Experts of a small language model.
Size: 8 layers, width 192, vocabulary 8192, 14.4M parameters.
Experts: 128 experts in each of 7 layers, 32 tanh GELU neurons an expert, 8 picks a token, a softmax router.
Training: a variant of Muon for the experts, 8635 steps.
Below are experts of layer 2 (counted from 0) of a mixture-of-experts language model. Rows are named router (the router's row for the expert), up (a neuron's input weights, with its number) and show model dimensions 0-191. Each number is 200 + 30 x the weight over its row's rms, rounded and kept within 0 to 999.
After each expert's rows: a language model's description of what the expert responds to; "comes after" lists some tokens at least twice as common just before its tokens as in all text. This comes from a sample of Wikipedia text that the model never trained on. Tokens count by the router's weight.

# expert 13
router,219,190,203,173,239,206,240,142,214,204,163,183,188,176,194,206,215,224,199,249,241,184,118,143,216,214,219,217,220,182,187,193,218,185,164,147,165,182,220,221,180,182,240,222,194,217,200,198,228,205,179,207,273,151,190,221,152,260,220,188,176,199,202,214,195,218,191,205,202,207,215,199,204,225,195,190,219,293,179,199,221,223,184,219,215,192,239,213,192,155,122,194,216,175,190,225,166,205,202,149,205,201,212,188,195,199,198,192,229,216,191,247,249,169,234,149,241,222,236,181,207,205,247,187,223,293,238,215,161,280,208,174,136,226,177,195,227,194,204,235,230,198,181,170,256,188,237,196,192,227,199,212,225,229,291,187,211,179,213,218,258,188,217,232,232,159,222,241,209,196,217,165,197,197,195,219,175,195,166,242,168,222,165,233,230,154,195,216,179,175,249,239
up6,227,178,147,195,164,189,215,212,239,209,187,271,160,176,186,203,150,203,210,248,210,236,241,156,195,193,162,218,126,211,212,153,241,181,199,142,157,199,221,213,179,194,207,206,187,257,224,187,175,221,196,139,192,208,166,251,159,200,196,176,169,195,244,223,248,190,184,182,200,188,221,182,176,128,181,170,212,182,140,159,156,222,194,173,204,202,214,170,236,210,174,159,194,251,203,221,180,221,127,217,212,209,220,193,165,178,189,272,223,226,200,182,165,257,188,195,180,170,172,184,202,169,189,210,187,253,224,221,215,245,215,226,180,190,176,197,185,235,248,214,183,204,201,173,163,220,215,220,185,253,175,194,189,273,199,164,179,162,149,236,231,219,207,219,255,146,203,177,130,213,150,219,190,252,204,174,183,211,222,237,181,241,248,182,198,197,185,207,180,211,190,199
Description: Conjunctions, relative words and subject pronouns that start a new clause after a comma or and, such as that, but, which, they, However.
comes after: ",", " and", " that", " but", " as", "),"

# expert 41
router,221,235,228,169,204,182,260,202,189,210,167,174,147,200,217,181,167,220,197,154,214,166,170,213,221,175,222,154,202,214,200,197,205,206,195,176,184,145,176,213,193,217,222,215,234,218,141,190,218,180,213,139,204,212,197,156,205,109,237,246,185,186,239,214,208,258,208,203,221,177,129,217,231,207,188,156,186,228,202,174,179,195,183,198,109,199,184,182,231,153,205,222,227,206,269,275,213,219,245,209,212,181,200,221,194,193,214,215,186,242,221,193,235,202,195,214,203,229,192,215,218,195,218,233,224,213,221,155,257,179,209,190,168,161,247,194,175,189,191,199,186,177,259,97,279,233,161,194,223,199,226,204,163,203,204,205,189,179,202,206,180,190,168,235,225,168,213,192,161,146,204,210,145,200,176,201,188,229,124,130,204,200,200,193,177,222,200,177,200,179,155,222
up5,239,186,205,173,179,259,206,210,173,218,187,196,168,201,133,200,182,195,254,184,191,188,189,240,198,206,240,194,212,182,188,189,226,203,134,197,192,230,244,213,188,185,212,180,216,220,198,195,175,229,185,159,211,208,191,174,173,195,189,203,244,188,179,176,158,185,158,115,243,144,148,176,168,213,225,210,136,206,214,238,226,218,170,173,237,231,224,198,176,233,223,279,247,188,179,225,160,255,217,110,209,269,240,211,188,238,245,208,236,250,211,212,228,214,153,197,237,209,211,215,229,207,202,236,257,227,250,162,247,233,206,166,192,181,211,212,203,227,181,219,260,120,247,200,202,210,239,186,190,237,221,216,164,213,235,208,233,227,229,216,213,232,196,238,162,230,235,172,214,211,213,226,223,256,180,211,188,190,189,205,198,187,191,218,198,184,143,182,164,197,200,208
Description: Short inner word pieces following an initial letter or syllable, such as vag, vantage, quantum, tank, TKO, eucalypt, often in technical text.
comes after: " T", " t", " d", " V", " v", " D"

# expert 5
router,212,219,212,189,205,196,184,220,185,236,218,263,213,208,183,187,139,224,240,145,229,200,163,176,202,228,176,207,205,219,196,175,226,188,174,178,190,174,185,188,197,176,164,188,238,208,200,153,173,183,213,179,203,229,241,217,153,215,137,174,245,177,201,213,158,187,251,200,168,167,227,186,186,243,268,179,176,173,182,213,215,221,246,214,212,214,173,190,211,179,180,204,141,199,224,161,140,212,244,209,197,203,278,228,244,245,241,203,211,211,188,236,222,200,131,154,205,219,222,294,202,189,200,205,201,213,244,248,264,212,226,223,163,228,203,175,217,235,196,200,184,193,209,176,229,169,223,196,201,191,233,194,237,217,186,145,215,199,215,177,218,197,180,137,212,231,249,202,250,192,152,107,192,139,182,218,186,233,183,223,211,148,226,224,249,178,254,182,210,207,208,181
up6,199,256,163,171,197,172,173,243,205,189,196,181,184,180,188,253,205,191,233,209,212,184,190,211,213,200,183,180,191,194,176,232,204,225,198,241,197,130,191,200,226,221,154,186,163,200,236,178,187,189,146,230,212,207,212,157,167,160,180,160,176,261,228,162,212,216,189,133,223,171,170,225,188,186,195,211,173,171,255,188,203,174,234,189,202,265,182,204,229,193,103,197,239,210,172,182,185,186,175,182,194,236,209,171,219,182,163,214,212,266,154,199,261,190,194,220,210,171,193,124,171,151,202,175,255,201,217,236,253,151,238,193,226,198,231,185,171,258,186,241,161,189,215,156,179,206,222,194,225,238,234,172,230,220,230,225,223,236,200,206,179,186,177,240,196,196,136,223,161,141,256,194,157,259,203,200,136,228,218,200,203,211,193,198,198,190,178,238,201,153,170,210
Description: Tokens right after a verb or preposition: articles, possessives, object pronouns and particles, as in carried out, kidnapping the, signed for.
comes after: "ed", " of", "ing", " with", " as", " on"

# expert 42
router,178,223,209,162,263,156,220,254,188,185,187,184,150,212,183,175,206,165,245,254,220,165,209,203,221,197,246,232,169,213,172,196,182,172,166,173,157,166,206,173,201,232,207,222,245,203,175,185,234,198,181,182,200,190,202,255,191,212,199,190,195,191,215,188,231,212,185,211,184,187,226,246,204,184,225,228,189,251,229,215,151,171,183,163,177,180,239,211,208,205,256,225,191,233,202,195,223,242,244,236,178,201,223,188,193,234,218,201,196,198,203,193,138,175,229,217,189,193,187,140,190,233,240,186,138,237,261,195,262,184,186,153,190,201,195,229,238,215,147,202,221,168,157,191,243,254,235,225,188,139,251,208,113,189,154,177,177,138,160,228,218,196,187,200,196,258,211,197,170,214,219,202,205,251,134,237,203,199,219,195,247,195,185,211,162,173,212,115,189,180,229,224
up5,152,222,184,210,190,171,168,218,220,231,210,177,164,221,167,206,185,207,213,182,251,150,197,189,266,197,178,205,216,232,191,220,184,195,152,188,163,221,205,200,171,184,211,246,165,275,201,196,256,230,233,153,227,201,182,168,224,199,150,199,218,155,190,244,239,194,211,115,173,294,229,227,182,209,181,209,187,206,182,259,172,201,172,181,218,238,260,221,245,224,227,195,207,230,178,198,193,201,282,208,213,271,196,201,153,238,182,209,155,224,198,184,202,141,185,225,187,236,164,154,244,220,200,179,192,204,196,252,232,209,197,159,195,241,183,200,238,196,194,167,183,218,198,228,190,218,187,233,177,188,205,158,201,197,183,175,184,190,218,192,150,188,172,230,218,181,200,175,159,248,145,227,134,214,180,193,183,170,240,225,250,214,212,203,156,185,270,195,184,175,195,192
Description: Syllables following a capital letter inside names and words, such as ird in Bird, ible in Bible, umn in Alumni.
comes after: " B", " D", " S", " A", " G", " b"

# expert 33
router,218,247,201,199,188,178,171,190,214,225,188,219,180,218,196,254,170,202,247,180,253,179,174,154,245,242,181,126,227,226,161,210,214,195,160,185,189,203,186,191,145,188,180,176,233,208,199,165,198,196,201,228,223,205,236,212,219,206,184,198,220,149,204,198,225,169,214,208,243,254,198,199,179,203,216,135,192,167,165,165,211,228,248,185,129,250,202,216,211,235,207,240,203,218,233,210,212,185,210,188,181,181,223,249,203,247,201,201,210,208,261,210,196,224,159,182,200,188,230,310,244,213,234,231,242,249,244,233,216,229,188,253,169,197,143,143,208,186,154,168,193,254,168,210,240,190,217,189,186,148,240,216,254,168,257,185,192,187,245,225,248,165,194,223,180,233,201,169,227,224,133,212,160,217,191,183,184,195,244,213,172,172,202,182,183,204,223,187,177,208,228,191
up0,153,179,207,208,174,246,188,226,190,225,176,205,181,175,194,149,210,174,214,191,175,228,169,169,199,181,193,257,169,216,185,159,180,167,194,181,194,166,227,182,173,184,198,212,222,166,202,141,226,199,264,216,229,202,222,233,201,230,191,195,236,216,177,183,220,186,164,146,202,243,203,191,174,184,190,225,185,189,222,244,171,223,254,164,148,230,181,261,214,210,209,228,265,196,202,148,211,117,192,177,194,228,186,146,175,227,232,250,184,212,246,155,154,150,226,197,218,209,167,163,136,183,244,215,199,239,178,217,193,173,252,229,204,213,218,179,200,245,256,223,199,216,173,182,198,176,241,256,188,204,248,196,232,199,162,178,186,216,216,133,179,162,193,195,187,234,199,151,203,202,204,174,201,246,185,214,110,139,225,248,227,196,182,180,236,166,229,211,188,226,228,190
Description: Articles and possessives right after prepositions, mostly the, also a, his, their, its, as in from the, at the.
comes after: " of", " in", " on", " at", " from", " to"

# expert 63
router,152,250,186,210,185,224,160,234,224,216,169,211,167,161,220,241,191,197,208,201,203,178,163,193,136,186,163,180,168,188,223,195,217,181,181,178,211,243,222,227,213,222,194,196,191,199,263,170,200,207,204,214,208,213,210,228,171,216,215,203,201,222,163,244,167,210,185,204,184,215,169,232,183,214,165,214,184,274,223,208,194,165,270,208,168,237,236,179,167,244,117,230,198,209,175,203,216,177,154,211,197,190,185,196,239,200,227,204,176,204,197,226,184,177,221,182,202,230,174,187,204,182,213,173,222,139,210,188,242,185,210,233,184,135,215,204,224,194,170,204,190,204,140,269,244,196,222,178,198,209,236,171,187,216,166,187,226,169,189,152,167,258,239,254,247,219,166,213,243,156,207,234,212,155,200,190,222,197,295,145,162,168,207,259,177,191,129,215,242,185,252,257
up2,228,186,237,214,147,209,246,229,174,156,173,177,174,206,132,151,190,229,226,124,161,254,172,188,203,216,244,187,181,214,203,209,225,172,193,159,200,178,175,210,211,146,179,221,225,149,217,151,199,255,196,188,226,222,220,224,183,222,207,180,244,238,187,171,207,180,274,161,219,203,211,193,109,192,214,202,173,190,217,198,210,225,225,221,218,219,260,204,202,210,190,182,219,226,247,199,230,185,170,123,217,231,215,186,191,244,224,212,153,244,168,217,194,181,242,209,178,240,229,195,189,214,138,188,225,184,189,220,194,215,165,193,238,213,231,173,188,220,193,147,161,200,207,225,261,227,189,226,181,213,172,183,253,232,184,152,212,186,176,168,240,167,204,170,230,176,187,199,185,205,215,166,188,155,202,147,202,150,184,153,177,134,228,212,215,230,204,254,196,164,178,238
Description: Word or first piece right after the or a, such as same, latter, highest, own, con in conquest.
comes after: " the", " The", "The", " a", "'s", " his"

# expert 46
router,190,212,175,200,196,223,165,163,213,231,184,164,135,219,203,201,216,177,198,223,226,192,209,220,224,196,253,166,183,213,241,223,230,197,175,184,135,203,180,212,184,235,206,222,187,224,147,205,213,203,152,185,224,208,174,164,152,132,228,249,199,150,207,204,182,258,214,210,218,207,135,160,213,209,236,210,186,232,245,202,151,199,205,187,180,207,182,189,212,141,141,191,248,213,236,267,210,233,234,218,195,181,155,184,223,223,180,186,198,229,272,200,161,207,183,255,185,198,197,220,220,217,242,172,210,219,172,216,208,212,224,159,218,198,208,169,170,203,182,191,230,196,271,91,166,206,179,192,212,150,211,183,152,214,209,246,198,164,160,143,168,190,191,248,182,176,213,219,228,187,197,197,183,257,156,206,199,241,146,240,183,200,199,200,210,199,222,131,187,175,161,193
up1,202,228,160,185,221,228,180,171,206,179,196,242,210,141,196,161,166,156,196,150,210,212,191,228,228,223,177,155,195,210,243,197,208,161,215,180,127,225,205,187,182,197,201,228,217,222,254,152,174,176,215,222,192,205,199,157,168,122,164,195,204,241,192,239,201,214,185,152,214,190,151,215,163,224,192,135,142,188,169,166,141,197,222,207,199,255,210,238,164,154,162,188,183,208,191,216,176,210,240,207,224,186,175,183,185,216,232,190,178,194,168,182,163,199,249,197,214,226,281,241,209,178,197,168,247,186,202,225,179,160,145,174,185,193,218,233,210,143,194,212,199,182,217,168,202,120,187,201,227,228,201,174,206,226,214,225,157,212,149,221,148,176,230,182,191,212,173,210,191,200,189,173,201,166,295,228,166,192,221,226,150,144,197,197,176,178,190,235,245,242,208,181
Description: Coordinate seconds marks (″N, ″W, ″E) and invisible spacing characters, plus word pieces after capital T, as in Tary, Talayotic, turret.
comes after: " T", " C", " t", " c", "T", " |"

# expert 44
router,172,224,191,255,167,216,131,223,209,186,211,170,215,234,172,202,238,166,184,189,217,205,198,229,185,208,222,140,236,150,223,217,212,173,176,223,245,226,200,161,211,209,228,185,213,230,208,249,152,215,156,173,208,210,251,179,184,225,211,203,202,185,146,174,204,184,204,208,133,204,300,173,213,215,138,231,214,177,226,233,169,183,185,177,177,188,214,198,181,192,121,208,207,203,237,191,195,185,164,213,207,184,129,230,227,177,161,196,196,158,217,213,197,202,207,215,246,223,175,174,212,219,206,173,171,231,197,184,215,183,178,161,215,252,210,233,180,169,227,229,189,234,175,261,172,181,159,170,170,225,172,187,208,184,171,132,211,201,206,200,133,180,156,193,195,207,181,192,262,173,239,201,231,206,250,164,202,241,278,154,258,194,153,216,212,221,159,172,185,228,204,189
up0,195,225,172,122,242,189,225,164,168,204,202,205,171,178,140,165,151,206,258,154,166,192,151,226,213,179,174,215,229,237,194,224,183,204,240,173,160,168,237,127,232,254,174,255,181,221,157,238,239,250,193,173,227,230,249,212,184,170,147,262,184,183,186,175,207,194,152,195,231,198,186,228,213,183,173,208,189,156,195,178,232,181,252,242,147,243,211,223,242,213,167,216,194,214,212,167,210,204,207,189,149,183,203,223,240,222,239,220,206,233,205,225,253,239,223,204,200,129,199,194,192,171,183,196,171,210,222,153,162,199,193,203,159,232,227,188,202,216,170,174,189,165,214,183,223,227,175,188,153,241,204,158,219,162,221,251,176,185,169,170,141,186,173,174,196,159,153,163,187,161,208,181,189,221,173,195,173,197,186,245,146,215,180,198,240,190,196,229,193,183,210,201
Description: Nouns for organizations, fields and roles after the or an adjective: School, University, Academy, club, family, composer, opera, novel.
comes after: " the", " of", " American", " National", " a", " and"